python train.py --n_layer=11 --d_model=192 --n_experts=16 --experts_per_token=4 --d_expert=160 --d_shared_expert=0 --activation="squared_relu" --moe_layers=[0, 1, 2, 3, 4, 5, 6, 7, 8, 9, 10] --router_score="softmax" --normalize_top_k=true --routed_scale=2.0 --balance_loss=0.00234 --balance_bias=false --router_cosine_scale=20.0 --init_std_router=0.0145 --lr_router=0.00164 --vocab_size=2048 --norm="rmsnorm" --norm_eps=1e-05 --tie_embeddings=true --optimizer="adamw" --lr=0.00197 --beta1=0.9 --beta2=0.98 --batch_tokens=[65536, 131072] --seq_len=2048 --train_tokens=737700000 --steps=8049 --dataset="wikipedia_en"
Below are experts of layer 7 (counted from 0) of a mixture-of-experts language model. Rows are named router (the router's row for the expert), up (a neuron's input weights, with its number) and show model dimensions 0-191. Each number is 128 + 32 x the weight over its row's rms, rounded and kept within 0 to 255. Numbers have three digits each.
Before each expert's rows: "gets" lists some tokens that make up at least twice as much of what it gets as of all text. This comes from a sample of Wikipedia text that the model never trained on. Tokens count by the router's weight.

# expert 2
gets: " C", " T", " P", " re", " p", " Ma"
router:152084099131154215088146137148115155091124070168110116137096087110082155118111193145125124062112141111116148117163129167105060110091121098161101166122149132108130164128096096157116163131075149096064160125105066136147104171115076090190094129110133129163087186158097143111181137123108123145086122111141127135090113121062114148120154106155168115096203099031099135100146118110136061142133166136172103137084148083134158103159159115145164160085192148117145166130181162151148141142153151111162158117137101119090116109064139124178152130143198131122125216160111143097121088163180121132
up0:144130126150116144133133118112110144135170106123118097189133135182155056175093086147136153167121094118080145074116133082162125136156119087157095111209167091120133162114112119126122146129142149122143182131096105222033218138168149165079136145143098139081155077133075169143124103092119145109096155133097155190146146108163144080096114114130108153155157093114119089078121131108085118132113105117068177089137132066123088043174176107154174098143147150128097066076118181133150111134096150159085179137106097169127100140136156135095199138149175091118138114095125138150155133118105136148
up1:144117165168163148175123109115128072117142155083135123138128120181143142071106089139127065095145099183076124106140095159135135146090131124102122142196142178162069179067140129171148088123129063153151133128239111121137168108129124158112072078105078124108148094111152100119090176150136098115149126182122130182134158126158092153116070152201079105096175130206137061112133157164092136126154095083122107125118063088121163113143152156087122116141111133159104119092083152169151118182177122123166060175149120152159175139110082144158148123127091140112107117132105110090157159100148116087
up2:151161152136115128209134134132138096119112162116190097096136117103175107203126142116142108124153118119122091063138114092152119103206117149173171148166100101137148138143195063155104165094150218132150132184104120099117121161102125134105116143074143159194117114100123074091116128121140126095050113179134089191192072125089152091153103137168171130165097107111112100131107094140174165135097098106112184134175108140092071138100175138152159130173125044117169175139164156151133146122086087119115084090106154127124132159098130171133088124115100116115184099177086116154102135141120080131
up3:142143163114167119120110155133146103130100118095116125211167057160168129139170162095109161144130120151095120150101163134086135123131105072142127047083117162131145100108161110110190120073081155139109193096107099098110162174044163108118104166129117149155092152147152187151125146136136114171139147105142075115109088124160074100144136122130169132119130159105086220136130125162119142224182139119165122129121122093152085142178087106165161124145140100101161176140106117192167133111049109125136105131148094140193153150112142130134067125060188093156112143160094061147137108112128127162
up4:153145094109133150095067121187131095135123060099094119187138105124117157139103157147126130113097115153131095136210137166130162118153159146166153174090066090083099132174134139129105116156131183084118125104149170075035167176111116177173172130110178154181125112127133112077167121157083140073127116089121102162154116146129104161089112120188141098094140146175111145143100140122147122114062174057118194188166112147154071124111133119060140118152137145132166145054125137128108147101159149107140118109132178103123075143112120100146139148062168138083106152115119112194108123142147102057
up5:107127095147085149100097143091157083171139177105166145106140163122126089113093134116109090134142101088145133111140166088146139163151163111044147118103104082183111159127131106129113093178126130136124176112088122156062173065152124161061186140172175134220143133136149141173147100109094150186100148140160119129144174127118119107128129108100190151114175175137128170074209132065105080128140138146129082075142135160182093153149135088113115178124131065117103106118100087147106155160094129146090147081150131115111125094138023129158140101158156137131150116173115102114165116084063172118
up6:163131079158151128188152094076091130141148130117108086168077162108155148136122128228098079162160102156158157168122153153153141142167167074098093130133110135170131096210156148172140160148133150166144095178175168100099127121156144102120161111113103155095111140099113153216049094092094143105121146156178128116106104152143125122167139144072127163202098153134101117141124141119111134155161126111119141208135144095119177108153079132109194081097055076130193132134114087122093183158143137172097138124138072184131115149148104147121164082134127181158113132139101147107146142112177090130
up7:159149199105136166167190071117118126112131159161097143110093137089125082120080059101128137116081079118042115131095131103119149130158114116113183176179123117146149152067163120139096145104149145162161187125086181123137173093157139138127081109133066127091161104059143130138099129177113092166115152178124183097156121149109099163137113072093129158118125124157098126090136091148087135138087161126120085107122153120159036139134102137162203126155124212147024136122152151125121139129114165112091151167159096137153150099122162119115128136110135181174104150149130093127155118137153169060
up8:020165166116172179162093094122122109111128111151167133179121141132103126144141149141121171116084067106140130127081155098100114093159115099157120153102175134097140222090079100124146143161131118149160147099116167120129097125098140089155080131095058144179080157086129146134093125130122145116196183124113167138140114126133155043156193204102137150213124078122144169125145159127168112137093096110086115164165104123130158189100175164118097172095131072147130091080108112112169106164084104105153121121101142150167155132099169117084098123156093117149118114115147105137120110193103184108
up9:131126119127127065122130144103100138176180149075150097172122124149117117128157160167144146069056145106149146116125122118150142170131143100065210102165052056156063181144095139123087118128132153093172114120158168096098116124162155161138204137162142135154130065085110116133133077156124178092154155142093102114120126122174105167189121124138164102168153147131182134088154059080149127126117137087109161107110175112103136152127153077107108119160096141149143158120110054108157146175144124107132172124141069122162108107184094110143146093073085122098109144107126176173117140090093116034

# expert 5
gets: "\n", " |", "s", ".", ":", ";"
router:182119066132136065188095165136110123114081076129136106188167158107141127137091150114137115208122132161171187161146161119081111148116126155158105156144100134147133107083164107066150115078092070132161112122098158157178125131095142095085098149143070142094083125148118186133151137094063145139139147100179083069107133097133151131057128132088107206136100147201102137151139118084126198135110124169143144144133136119111140141181114102057125171114119173109142103159133160112104132094141196154135152114162150147135113108143096130109097142108141069106161059132159069173133129099185097173
up0:122129107164086184159093147144109161204128145113150109141141116125083104143163082106161136151147100209127140157141160119122092097226115099137102071107105103125122159158104070121151104164107209168137110127133117172101046122132199152142168095145094137149115075104098189104121085096182142121143179099160151100153141145145130209120117144160073145152179134144115144118136149044143063163110128126115158108169165122156095121092099135165194083132086106134145139108129128099145162226172168130132059128091145157151169125119134150119086132126150150127084131131135114148154142140103149130
up1:109194175147127103078133133135147105157123102143120185169102147091124136102075144164118152105145061121172102159138097087152150142189069119109100134126172176136066134136149135153184161137143141168152120142139154153159100134156116089135137146140155133132155142126114083176113078148106130195206191102096153161175096122170094195087211087157114191071183168134152130178135167087171119163086100119115152109121157161107091074146111136121191116120158076116137129132163132198146140120119147105139144121121136145050167094119088133141106118111157133105103126100082090133187125096171183131
up2:132149075169129208132107170157057190141139120147122176159159159134087154149141128161110115107163126113114151142093154091156087204138139143127123060130137105126184168102086128112088089116128178108092161165112168137107122105163158167106083175112166128148134068079155077119104079087111103125097154105083147174162133123114081180163120124144164110087126174110104100153132158094147154150124104136149139096171074137164146098123178108115199104132181100156167188137056119144130188163137124144085110101108132171141113065200108134123124170125115138168147119179134124079122073093119183102
up3:139131188157164105080128153107110080113199116140120144140139088107107109103114087121154105097150139164127101078103174089158136112148126110139248101149119143130099198136169126120142154120122175166114156136120070160152127168111094122142133132157095119145155120132086168144107193122172142122083122183179095118092084174114083107107155166108098117146087085132127168099125126090123120164051128136110140152181158120206090118066150070106169131103115134108204169150078129126120091135115114079150073099129189150159182170097069076095115156173151121101151159131099132114105082141120163118
up4:099118132090068134155181064152147124131139154127143094148135113133127119105132082141158159121156169109157175125155110160101144136126102115095124123131113129112067129110124138103087144158174148095149122123154145155137168153075164101170103144105166152106077115135142170092109118164121118133150146185142089097118134223028108107114149187108057154139127171165103152151157195143098165185101126126093142119140161163125138070137135114182158157135197154107103141140076101092105093192162159149151115146169128133105168114071105136102139161129173142222066173097109102077152191135087076096
up5:067136109089091123142124159111101181193132181127123123145169131120123107073156139106167135188128142098142142091086145050132135135142101134160115178150080188138127186084110160177111153155097136165104148153153098138097131127150156125128162124139133143121171142105096155173127176132092149163061188150135137100154167149099141080124124158137146138124126196139107097143143095133163132113123175137099111172098144074173163130080141127149107074105207173138204103134069133110112141130108173098121114141125110124131076100229071137128068151144169123116166135030138136071151165113139149175
up6:160190136087160087165146110086096114055157203131133152141129147205127151125099129158160081086127152150125093137111131122157100091157124136135134154140159157167127116120143128091167147140180120149138140093129068104093075104220192168103123140127135129144129052133117133094132138125115146128163111149126110134185087162119115091170122188124132065136127170109147149101109144111049183122103129098117139159140115071216127172129133141075137171170140077051099117187145103140088126162131128113174085169090151112159185153165154129125099137084149159128171164142132113112128138152078193090
up7:106163132062099173125135130155086115098154100136173184098087095094108114122075077138216186106131153146093172090132139058126116108107094131166093204189147093111139170161158090135093093155135117173106116138152165157163064115027208144092112095160101138101132101087149132089082091140124125155146137149103129119099134152135102139134137100136084115185173132119094157172133133114160103154170136107131147108153133074139118084130137163165161096157214142155146087172121114144122162146144121091127133127131138142084154105120084108137099102177123113175067127184127093085124115087101123070
up8:134157126125076148144163132181122122106125177047085141145165113129202120194092105122205135030141102169099171132136111178130097158128099121145121140130136184158136108115140102119145142152106129102135089124106157140148138156081180172188090084150120126188181087131103119108076082091147120125160170113130125129148118108109010132104105104172126090120112187092149135100138129086135141143130144113096212143179134090128105178131139112153167063120152130075103177133077163112108163161127163124133175052080104154138131181080094096124096105113156160133122149131141142143107127135104137117
up9:127180129150171114180145092087118107115103150036121096092139114170124071129073139114131195167080133196161110141119176081097148095083203091118110088103146137123172125203153154130103128117135137164124117111118123138153133109167130170163083116113148144082106113071194085143097157171078169143122126122093142148168115139126102154143042113170169124163161091133145092170135098129145081095115138140144101093111108177140098122149165114137084053141107157149180120132096145173125114127094107078054149083166129140192141124115158072151131124112154077138129135135072095131098106175098165111

# expert 3
gets: "s", "ed", "ing", "d", "w", " se"
router:068121091133130093097144119103124145116064129133138172089148115173105147094144142182162157146103150055137175105128066073111111133119169161132077103113177155101155094093160163118119135143104102085099110150144106117130141103153150147139131092129127123170096151154117082154112166145134093152123152169077141113120160121195153168101149089072145093102129085138131101085083112160112103133116121163075137091181154192093058172164128180080161121193101131167159081156119130090171143152143107154120101213136185146158184140146134192140125134099109126085132079078175089129173165124059082110
up0:098083175135098167127123121139051089118128242163106148100096063153180136161097114084126133107154125109080157148150182167128104079178099100101120118118080167118082123110090144141098114136112112156054168093081148168083127149111162132129171133122128139158098113109136116115107129079106092141109139119114134137123101136064119083161152139166103149162153101128102156121136125126083113148132173151177073196101083125096078097109087224130087140134120153119158126114082074139086145147138067152148170148087105155123111197167162121108152119082137111103121156180166116134097122080105189171
up1:087159183149144180189127099140151099125170151135136097125097125109132161097092137101212112134164096127130127074106129067120145077137135087156104156100084138096109125107148158118142150080091169157136125160121127102122105185129124055155150132068109145150128138173218146105145120094131113161127130096120131134168172087179096163103140129102086075124135114130072119059117161096103201128143127095150171151104177150104156090135148143102152091203122117116188130160104128103125111068163194101161126156136127062146126109132078115119133075184157132098168164082185096101057131159172134127
up2:142203122133100156119139154177173188171162145152112108135161148139101155126127144036135062098087151124081113072164111171144127123139095121121079170086104161142093187158155169162075145134123096142184177163106090088112168106180116189173108102106126129136101127128161148114088124131139052104156130151105133120140125167138149123163137106162111116098167086133133208156115161148093110145100158116096041118093150082107134144129066134137114092100083120094163119089175152155127115140156180053106134109086138081158087087090085072172140110145163154135108155140116123106141127094097187128
up3:129084171121138122142135113094071079169135196151127104132102137112057149137110170129186111116090091146095129136155124144208169199110175121135103074134083108195182195126166104163132146157070172131128163156119123089167149128112168122137125176167077131094162148109065150145105152134139150149125150144109093172128132198094092124097066123178175169109110198152127149060126134151088111114148186128113143113131111140114122147114121150124184124170145161139145176128133080163125182118092187085118081120118138165095123161125180139069185113102120115125142120130170137113106115092083156068
up4:136161174084142117114103128122101163093183099161124195138135098140111146131111102145061036083144126134088120108182129050158106181104088133133096133150086154111095178128181166131097092128143131081148123136107101138143108129145102148196081113108115148140144175097071130143156079152122152117138157049140062153130114159172118125148119107141119092151165125106092198097137143129129140085068050088194124108125138095110150169123139130142147119077144110113137093140128087124101175094087071143128095120068127129095193142147100110088114129062148136132128112200073141067132145112098138186
up5:180116111142108112106095140085141173114098131103158160107106149099122067172174116139220121157155124149128073077149116158098142134113153123121103215123146136133087131089148143141183113102173146205145131157155167074160087121115160110155106096160168121128202095092071138118155081139097099159154117138111186128214135113115093102103045157151109203106117152176132135178165167061107129134113153099099095176131132112113143104135093091101167134115154140149177108105089122115118165148192124156114114151124142135115092130036129157195138106168101150119138134111083127165118100090157109132
up6:097148165117128113050154156130119174112116163143167198139113137156107194101108152116116180163119179139151109111165131108149132149089129104176113108185138172114113147151159147107180153117191108138159138137135208158090086158103137106133171136099130158162198135082122122116150067149137124105128181147099102091113098179068122071081119114126152202089103163082136195110135086092158132125147093130123140117162178118135116094144118162175163139149152090098177137120125050170172177103109124161164139166193129114076132144157125046140103097111102120098180130111146170113179094170128136106
up7:142162145152104129119097069149089148131083198118168107159134100161071145123154136083129137158151094132069157129202121118119135144104143130143140127136097020182177143108159089081094083172135158142114161183140216153141089177146101203113182110085145131133170114132065064167102112095154107156178170131114096127182187138113125133153180135096132106146145190108077111111171078143153122144088150117127107084140096140098144127167101122094104175122101123125131139145121107158141104091144054134060094123127118182148117156125125158153129110127171085156168138147145135138119132160194159102
up8:082135149149160086157153107106221086204154075177191104138182158086133170143108208151156091108149104143101103112141124168153189130151189092139158099109086078205122183089108083176114126131107110134103122139157113128124138097107125098134170149124163143085130121102115169144110115133112131135102144164082121145127139126090029107104070117183122169131147126133134085162143103137079092131159220151100145153135130175155086165161095171159104135143172156164124126148159140050125150112113115105096091161139146158148132143126134121113200134107137131065109125120085115074126111108093104138
up9:097081094113167150170093135096133097182095125129135146124125212134158098149095109105140143107139119173148155100157121123078163167167064073139125182099093150195184086169075130166182133134099097173138138120082118178073068123150136103149062152085113129124113111143084187159150107125138119130159147110128064161132195161099158107140124156121103114132105149140151126183124102168146111143142105113095090118166080138110096082147148146104133101160187119092191140169091126124135111117119076173123137144156110174205181088103132155095102089109151074109172099147164182133136070160109174144

# expert 1
gets: " F", " f", " A", " M", " G", " B"
router:168086118126132184089203093121157133091106083105046083115110058164130152158119075067105082081109113126161129178143120100110069142127104103150080098133148124090101172153100102188081142096056151195090158126121068192102121141142116150160086089119114110126157150172130103116183114126075130126091106090155114144089073123090076184105120114143139135094146089081111112110182122129169084165124145141133155094132153119159109110128085146084164094057144156140140117144156183121156141121180139130152134112138119124107124125118130110151111039110131144153082185142161140064148108135098132159
up0:079116109154142072107153164145117140097144141154125138133135167147110094135143143124158190097088068149129063129065114150091140079097084095134255109076130140099152186140107115061149138129130181111121107167165124127100107140110141129162134139098127146111087130135160152142085176135157126061188183161070158146160089100139179125130103152083112171238101126098101170084126143082163146120100109148127137184162117181091118116130118122138116120161107070150178137147112155120091103118142134186095105076133082102169171142134106129186157116123104138184149107161096140126097127170136099114
up1:131094127102123175083098133098185122152174233118206147082101127128117107135096136151129103103118102112149161086080157127171137095136146175145138154155116125147108165096204154190078123165094135146130081075168132071135183165145127109108164148127179136099141116187171147107154112152099150108147125122094088149141118109156075129076116125168073138090131131136139156083129162138142220043099133126095141118120112130089166126098147126112161123112150068117142197133111146167157147126110089124173147159181121142177049114159132164136144082190108150137121132104127125194093143094101152089
up2:143145111161161178197081127091155125138169161097094136177150116160149137130134203147128205134171099123124112128162111158144130138157113129124154083090146163107121152125208151132066138079209150114122156113131128165154132112124120124133158077147114131207128106079136149160091109097165130102060161078165118132130127101108110115120203151213119184149175125164094097162204089169094139154126116089107145185109123099136121113155146125099130113115155086183121177058125146199122102138123144110118101126106148137141224129127117149148121150116133194115132141128160091096104132117158140058
up3:151115129174099177132079146211145096102152131108137115157099069099119066136184124141149109160105137103128114121105115149153152098118180099098156116162098113097144108144123091074144095084177131122176169174160143090094146073159145163114125077136156138104091163126129114135106117074125086160111164114110134137160092144155105111081074155168150165101145110170184136119187188153217121116161086135129153155110040100088172056171129090083139176156145095128133124135129094155159139165142109082114209139092197170168101155098160140099133144118108174147104137072101140156162131120125108160
up4:121155079142112103168164096129132079137121119124179148086104207155145170171172133132150158125128134130097120079097142156157136124095097109164130127140072101169136154118140125125156095154160087116119112112117134117107114113051102119130104143213153115101098107106102157099133109124139155119151145178079178123159123137206067160124057112109113055156126217133144171180152180107071108177106201148138106121122134060210097116190123145084154123137156126142095196135082156116129115159145172123090125108120191109141202158103143128125171144120135145069149145156110122157133168123167148150
up5:090111096144131129182083119115140072161206125144159100149097169101111132091109107185096120110185130162147199103134111068145169159151068134133158141149077132158063112114106113105126132166112157176166103175154164141139084139102139127149110101068155144156125130121116132126138137117104167119176150104104083075131112097112126155141169149083200123079095147186179172119146173113203142123133149098101145117142069089090145119117173122121119096109089113214153097174099083101166122172101160085131114145114147174166117060141112144165117141101139106075110156154146191115145161090102056117
up6:104130130098189120108074159100148108113102208095097104140152074121118167129119143125086152129136137131136150123157204109147145071144175108169090158204174127136115134134166104156110172142034177143079161141165095136063138159139143121133156117121100149123058128120101124206087151130120143122126142161135102179187115135202142100157112131146168115210169096068125072138113094155042156143129050094087153117141113086152128124102168103152120089129067134130139118118147122130114146153128087115107145091109094124155175090154066145167140159157125142089136116121140117126095152170170118168
up7:105170101107088097111136119119084153162119151074133133057148132116158133106111096134090142112163173182165140100109131149194142109123076086133114115186153083110100180143093159144139172111104132084131140132144205112150145119141121134128108136095156143161168096109109082140146123113141142106144141185191178088116129137131154181166123150111083156073094107100107182098157077201152094139157099094173132115145135118093113109170101222112117088133211172130165100139092094155122164123083098151039089127193087168096134139193095095142142183142148108114149091112125152095125081101140112110
up8:137133093070139179178109099116194099071082115115122156082121127118152179101152117098098157154128133110151110142073151126129119096103119100132142144153133107110139114104160175159141107101102063145150059109091117129124151106093144146113082138167148135151157112144114111128109141106130110091126172210104143076156217105113166108140092200210120098090071194078129085180133086122137113115113110108160154099135090160164154089140130108126103135123185128119066151093114154121109115096113147099092043063144104100079124137094112064161103165114138137094163148054141079064148125171119132111
up9:093110116107161172129176215093103108110120111200110112129090131118154127147149119112155086083141119142112057111174106082102161103171161099160118139132093075098106121155052134085103144124134096128159150177123134122182131088116147101108113134064117144124160144101153181158070162108111208124171126171166077174121140189112111163163103152144090080109091102146113168211086133143126126093179074128104107161118138181107096107157174192172111137185166132178121126062148152159126156168081078123121127122132141135098110157197096121154142099099139149118135139112091109115113115112097112068

# expert 6
gets: "c", "n", "ci", "p", "u", "l"
router:090117139167169175104127063085157144115059132165080163106122077130098128152156131141102087077124111116116137136094075131156124148106109114116142117070147143085107086120130118142118164136191167180134117111177185140169084136107130210134157165167090111249144159102090114122105116156145147139128086151092159186142074106160141146187152080118165167129142168108114121135183151122129085116081140128114096065113147117129185144078177109163116140136127128135085109107127103060152058157095112136146125194126133116081081137198095126102117118158081095104140108089143137145151112094151164102
up0:136113125138148133175121143154115184128109126132175115091108082185081136163108147161138120096108110108078148050146086130062111161113096110110102100077116196129102114106136167119153109106158125135154193087166139150176143123178115108146116076136132154083112109070135124095152143146129171132150102171063191141126212156154154146127135164178165124075115178155135145093147074215116121148176070144078107170163101143152129130121157183140166098094165162085096131100183121096117125148146132143236145097166142167169131137086182158122172115107148144140163124102129122144084138115101152123
up1:137141102141180158119100110149088127119150124047095122214075121112095193152177129159193139131148127109075162127136111125128139174159116158154088220134126058104158115112117137144108080137118150138111145125125116100093116125139141120126137146158169144080213112106130159104162122088162106193135127090145099116139117128202070121085160139155123119188163103152164151134135138124146135151152125102105134106144046098134122137117152103084106154109172101139108185129115133100123127153146148091160089126164181160155138108153114138159078116129154151051129121099088015175076046150140152139
up2:074113125072094140112194168091078125188115119162105159123056087137153097110167100194187122163173125153083096132096097119132127120136129057167142101141183092197152107109100099038146135130113121155112124125166179105122131136149156166100127118101141138113091087124159064161150152149143092190106150158120166127149077133157093118123139114118109110165155188162155186117133124069113099152153112109165150157138141138189131147121150156078068087141114159076193065132102117104155103163147149133157168148085146132186127102132088075170055157110158123130137136162128147133144174135114129094
up3:108147087143146150176139124154068154091150142121199135123123213161105117123041099123093132096125130104114183106115141093173132149113090157131097105115131083201124130033073107103146061162138130117169115110165142140091185103136189111108104163110174128138095014094074178128129115142122126099138130160138107095172116131120162145181099098111134128106118211107180138170118132122125110133149172120104123120089126132153137123203111132124193126118157140175137107134125076119126113058109158139122165143129132124102172130088091114146178154155072126127172115065109081135118113082149111124
up4:158123166089155085138099149091174086157129139113089166157085078121149129076133131171191104135131082117123103081076142111139126162156101116127155100119205151180150103111200112146162141118081064113114069192153148166091116188152178121185173150147088151162143153154144105173105101128118121127136127137136119149101145077140097109091057159136113107133156126146120187134160130140142094167152122151089165107124152067159015119147137149203126103146138110077151165120089142156141119120117113161115158075138116098163130147137159053210097130155137087126115147183163148161133084141125127118
up5:120133157120149151113191151116152080103167171106082143167157135183138083086180145073069181155166101162136124091187190161072117120134152153102097114122117124116181174084117116180094070110183138168101129116169081068116112138146169114147175142170135136123163055088093162146126139131161138117140135127152155159110131108102169097122118145172137142108109119136134112140145122074064171117116163138140107124106140116159141110175156087132118121192109126094146080129150144126114112107169106116119156125075133115119079139183131073116216152115203179143126166050110083149048126145150170108
up6:163140132156127089084115151104103152065132116125159161181127082097147164092144137190098122108148103126087130151147140090122188130129099152159178173149047089103114121108133135120124078143129148086174147150144134102018135116162120135176093050053122131168148099119096170147093122137087149175147132102133197123165169133115101111150146113131130132105139135100094135212149189118090132172192152142112139148122074085139135144135134085144119144131146078083123179187116070126141154077113145168108164123161112126117128080158175108127152101150130137072181150099106147144079180090061129144
up7:093162161079122112100172126152139141129166132119103134129126110117095076136127117171131224144235136157171125116176094161109137151152152095094140123101091176166091124141105128100115134153133068136084107128131148121134098099138140155113104066180142177171136147045145145138073157118113143112172122122180077115088145082133109116146104119129112142103175126087101140108111153122164118085132140148102129204134132124087121186128147108195091139089136102074084112127040114086129093162122069064139206146111107168086139176136180111101068140149124127108166105106147187179136138128165105113
up8:112199129124149103088125101122102127110175164108109141135138178119146110156107116147182169196107177122114137144100151134134101116145151111168127097113209166093115125140110176130160123102133098113197148154136140160120145123081140125127175153120096129115153089068065195101131155099141178098134099061132117091151192151063133082141090101104131106064142158134100094101116057132114137185101151077118124073119110183125155178104108169119130152150142124137162198140161052136141078156090104108094163114108102141142136203110123075155120165154179069070133170167098135110097110154159137092
up9:127150154158151140160115137120139087105106119132174160141086206130121123108132130153122090122137140133074174126072154109140129129165168148100098149180144135125107129119131141191148166099133109142129163119089127136136211118097116094137142124109139136144167149043022119083159119084125120202183163129092154100092153185123140127148121149115116136097082119179125143130120213161104113166086149127086132164155137203155084125182073132161110114065150102121121135087160104135114097101121113160117115170161119072171138119084118060176226120163145132161194152114090104106105099165161147137

# expert 11
gets: ",", " as", " a", " an", " one", " time"
router:074113160095150135132166127140137119111155186154111118099174140117198109118130152133116084174119200088122123085161114160131146164147109134107161119141139162156120134150083161150129147120143067114050084161138092118090125136112108145096129152090147141199141172100166130144087087128065143085153139102101148156087133088103107151187129102104144104135092056172094151062069122120139131145168092114128151212108174129151099170091122194099119117142076130175146105128136129124164149068115105163104166138144136116128107095156103060124155196109099165158117039156131202090124159128114163074
up0:119131164117142136180128099094078137129096104120107067083148112123117119125088178139156178122158101140157085086149138148124105161106150108083128148084150116082143119116140143147152089107047132147112153192145140086130175186088127102160178112147145162128102149122109107101110056123114100146132138167193075117192117147150099123091068195097115170157105102113109054129112181124110132146075098119120186134132131194130106163126135128094157111180164154060216164107133110186100112109069107112115143086132116118137111141082074083168114170088114130103129118148152104120198119185116127195
up1:121114101100114135072112153146092149094147118145139113173129101167106125096100108085074118097135137162154125165069131133082113112178098133117129174083080176080142163132071204133124097169104138215121123132105130112157103181114166113121122120080104152123113142112161114150201108112132131109195175128070143083221106117160153072098093148106157154142137132098096071103143186142120129114127093152113066156148119124160141074109183177189135138127088115117191139103134117144177088127132133143126034147116153111079139120045116129082104131136157130113091120126129097081173147094094174135
up2:171171119218131147137198107174119162097129121145151100214129061096162114162131169172140091129138171127049098176163101182095145103144133136141159153133080081109083127104119146124114117137139139171164100135149108107115170134092134171151126119177207139132171154126113139139171081112097163169136136111129101129098156122174101189100112185121101141147191174118085150129139143135084136142064090154154103081128104157165109170162118123100141042187109119125119131083153145119166167094109147133078099122127112106124152128111162109179163133117136185133071140067063088128132123093174119116
up3:100099142076063171085136209156106126152075176152188129134136093130139075150165122104130107102119139113089145198134123173123145056103154078095115161173123103170131099095101131087152144089134085072141104090131134133114181196071130151211143156162067146147124128081124140135102100116134100129106128122147172137118108137108186155126119082132096129103163183138162074133150129092114150077148151130146101148147142132171095108144129190226182073102124156189156151127103111126113108138122131145113118089134098108105090181149088131163154080167169152143140144160088151167150125073107129177
up4:150111067133106117163132100080115095094121151106160142091139154110131113216106067168126198119145110127137090148147139167083134110170141105124116111106151170112172115166137086117069119091166144199115129124086147131165112126145118162107158116105159135125124053177087113108094087085157107124119154118113148147160095180111113129111174107140179125140164136192093076180160094073156149192141160128139150127169069164082081043082099126117202115082186144142148145095085100124113121152137179075101151121100113131150147138103116154152093167138152160117160135104176117118166123171074179180
up5:177136134205143160174116105112132098118131187072093102133121159163114156137089106193127163171155064167113147116063152118089152048149098155170120121135143097137142126135184097106140117155129174104143148142110116129171128082135133138128088104150086147073141139092166140209104173142136145133146151129091129186192164114147106131135123142181145128117114110069070094134130163175030157141101123088122123184135109131165104123096126101113158105088196150147133127144103171176109090150089102131107103152104100213136165155102150118146127170092172074123131150217094149088091135114125138123
up6:103106162082116060108155174100103125106195108092118127167116117135095100083144138150132168137108159139079184172162112102133105115183146067180158082144071155129166131172125107110180150172120113138153148137167186093121091126155143193117060122117126149107086122089146093117134117177093137137099198128077119115098097145112151098136086173138142136096119117122176104164133143097092156122115088144098109155130089160113154104176160139118126131148126108126109182058131124136074137140111123042117092164121165167125086133109127081144138122118114116187076169036096106106134120055040132161
up7:143103136119157143110124126089121184098117112114175092189149114124132100197131087119094072131176109127149113167127180117154104155152152135136124180162142076099094145199156127135110112115089087142095113065173151124095115149141186142116106133095102150106148115070143137138045112185117086181138098122137152154080076123069133106147154109126132176127188123121102103124161096156123169172124134133154159163149155133105098045162113152122091166140134143169128189172176110167127120214102075046132101151141134153175164107169100097087138144139108118170062089122115118170086124118090184146
up8:095128143091123177164149155162142117139126086136187149100116132109105160091128165143071118160131084128133161099089130076085147082126139091071171165124103141129190161027066137130123101155142123086072144082157129128086083126117125121148102115160146156157092131090181193165100068165110116117118122155174100095136096159133113171146115083129112166143164126143138148114118082240061164121118125154095138104136079107160161141149180152134211120165093157107114082106107091151086146106134179130103129143145134176116088175146147123102136101051116136136091127186077125145133098128108108089
up9:119128179151127116101130078121116120092170066107141104152098105112127177198129074108108124139129069127095155131080114150149180133100102103151103142178138106141111161140176137040140123184111131148147112152146143080053186187141165192124095153120161142113157076144086161169122167085158074114151094134164133170130155124099107083131152126142079132119150188048113172115142119132100116175140113109143144116184175166153197165153115138103147162163129116131144129150135119129193157132121134161155115117193213203131124168156127168084132157114147136166131174123081137175119061123133111148